Below are experts of layer 3 (counted from 0) of a mixture-of-experts language model. Rows are named router (the router's row for the expert), gate (a neuron's input weights, with its number), up (a neuron's input weights, with its number), down (a neuron's output weights, with its number) and show model dimensions 0-191. Each number is 500 + 50 x the weight over its row's rms, rounded and kept within 0 to 999. Numbers have three digits each.
Before each expert's rows: a language model's description of what the expert responds to; "gets" lists some tokens that make up at least twice as much of what it gets as of all text. This comes from a sample of Wikipedia text that the model never trained on. Tokens count by the router's weight.

# expert 20
Description: Short opening pieces of words, often a lone c or t, or prefixes like sc, acc, rec, ad, mid-word inside unfamiliar terms.
gets: "c", "t", " c", " t", " sc", "ec"
router:435482547438566562502428437564479545501488500498534437522499537498534452527537534445514484494554477513449475480488520427466534481430469438480512475422451564536566613527484460468518434495455542480618518452504477507502449453464557488547513446492563442441493539485459540404549421451530509614489497490442468367428485490522591577527586459445495462529410515571416446425553523547442461492564528461418507599517481474581531480466560455523440544394543527489481475463568529463413463626538523517554476452582469436561529541516521444522583527534485456494508393573494579515396486545511481412
gate3:517571577480557508506530472468485466532551405426587450557557461490533486533483601446548450485503641438409464456532437488516529500447471423500497447571512535497455543422446459474474479418433508513529581527574615449472543456494510547550552461438563539489545499499521590538469464477467426557479535507443483426494477469511457598541438457466510485436507541489465558458523499553374447523622470477505457546484552495507589429470484456532556571489504433451464423474426505478475538484482504486574405504511494452466451468485496486444427474443556513542351514527499512392503503379474539411
up3:481496478501580394540577447462591485460513378471536445455495521541487449479457488499496480522489430548502556508525481400527513452479494486466450459547485524387545460510435490469529421471460538567530496480440506459437581471486589509537533545579510510501510560512486426554513553494492413516397502437485462499532492485446535489640498485555411557473486587488580469440601459468489445493573496488453451426526518496509528469521491433528452420547430544570541450515441551485509553370557445485627482513509512519549474553576521470509428543464536463505497429488389597389641476466484511511
down3:528622539614426524453573502404471488514475445439479516551481521405494447535557461526529462461505504520435520516481479439500473529462491589417601526500477431452448458569541503459568544464533447537345498473507579645434466555464514467506479489452415528512530505471453454520544510532566522508487562458492533513550488587429424449447547494539462563446512522421501545476492505518473597484488512478593489632491423495455530433537530543581491506530568513513514482572488464539454573454545552530542557450441396510460445425599554511485512566476460544516574467477504450459562581441532483561

# expert 1
Description: Short pieces inside words like y in vineyard or rocky, plus name beginnings such as Phil, Tom, North, Mark.
gets: "y", "n", "and", "ak", "ay", "v"
router:566459589494550526557515430594534542520495443463562490505514522449554545522503550498442451562555491519475484425480466504504564573484428411567582594515461564551406540452508436383506443509436446531567434521453442388545449490488506562547536477480524468401438524479485554530482502489525422462440488543515535507505491586391590537497565478457544560544527469538457488542566447616516495464541446466513418527393425491512488506430508578510466586408427552541426527571493501456470466537482537506562509476519363504453485489565516473531501592568539582513498462546579472462451514557498485493
gate0:578426558553459508574551577419515499464430415561555495469483486503448421492547510464481513541573460449550491410478504578502545507461405475568557560520579543509446571441474425440442506413473457503467525543421549479521507595491523483523503536458562528554463506462483677470499544500471358459505505575597539506550471533505572530502433458448447556543504429449451504536550473526523580424519520495408510550538550460544482525485528586508480552476525504551444571527566452506458448514572440565515580530445461435563492475485441465583464505564549565508593481510520514452482544450451440572
up0:571552586516506573515501487535489475503497445534559542457477470448584542600539482553524582489443521506488565523459553504492481442524532568602469551505480433525495580470504569504466512586475464450418503529571459548544603413492496530494434527491392475470484454522443562510435536467540563562464496493593553357497559529480476541428458431533508324478508470555484523559477487510543578494591558443548479408503567526412573483434505538476476518448491553459461530402561461492515612582505495420451476498517510476507488504444497548547573457502449486537459499463519384528473584500452457434
down0:496423471552543528566522533439453519526430541544515500588497483578430476470353479515512542538521467464445455489489506564505492545504534485514408433461506478507477538499392447478461469433509478578505600485521552522467483407518530429419495441595490412404539518462495562465499472561478562495589441452543415490443506600505549468470483527608583472448490506416406451504492490488469496520443513452529611495502493528562611446490593523529553441505508423582480504430502539548560476521453454577373510564462548525534458435540486519502441505506565542571454597480544548519554441493438508436

# expert 42
Description: Word pieces with z, j, g, ig, az inside foreign names and words, such as T-ig-ers, Ter-z-o, T-az, Je-z-za, H-erg-est.
gets: "z", "j", "as", "ig", "ab", "ag"
router:531526494405552504517404410559466526456483517554569445497537555449521518462508483492528497563598496540467555528500498425407484508501526434496586512432404511494484536561487504391471426631463443582554477588408499468555384530467587554423470456521516446415573577501490516502483502547504414497524444530510493485594480596489483509520496422398516480531422539492505519439420392622496492483481500453468552580404471463513449425519507522504475544410450493491410492472555505465398451564485532498506484530589440402507494500495515545528555502508479534583477511516580531559482488493509523485
gate4:494514550438533551452536494427491500557552518506482490543520513425528444433485540569543463567486523457529471572520450486542486522474476521534533549526598596510579490534542542503561474571545488489531467589438453449458480412465593452483462567496527431424499484527595524503543471525478556547568520440515556410470551534458525585484487436461430514480459502492485569484439513457400517452516495433515566527498492498492428523595435558461525490499430411531391499387503547489470465517588501515426475398542458434452512404467606565429578489514574551415385450512559529566568516450594477561
up4:559456535423551536507482519468464595446488454413510470415487425581491530473519555474503538620499550475586452588475496529515475499448454533478618480492573571540542435474532528502537418450541562424477475522538415444471468500509546485478483520494478477441453518444436535516573540526583592389541512543440494460558419489484472523486511382568558455524500436437476390486555551545565514538503559560514526482500547560571473427542480440626480533541573410561577503477529523515502472468511472374566537497479423545524568417547471484486561511554495427546450596505480476548541572476517490520
down4:434508486439482467496443496539663598509442503451407470512416554550501503496539438464535517492450398496423477510588495458510422522539346539458453502552465495470541484421445499442478458548499501450498514481557522490500556596460551582562550558630446430544514543494474510623567565476441528490494424432453527477501550434559456489503526483414587599455462428505485569523464479510522460492548494462509531432447475543482448475527516535441584517539497532484458473529530497466516531541471483511470501515492411581615457474482447482431463606467480441455570521448509401494514419461563526474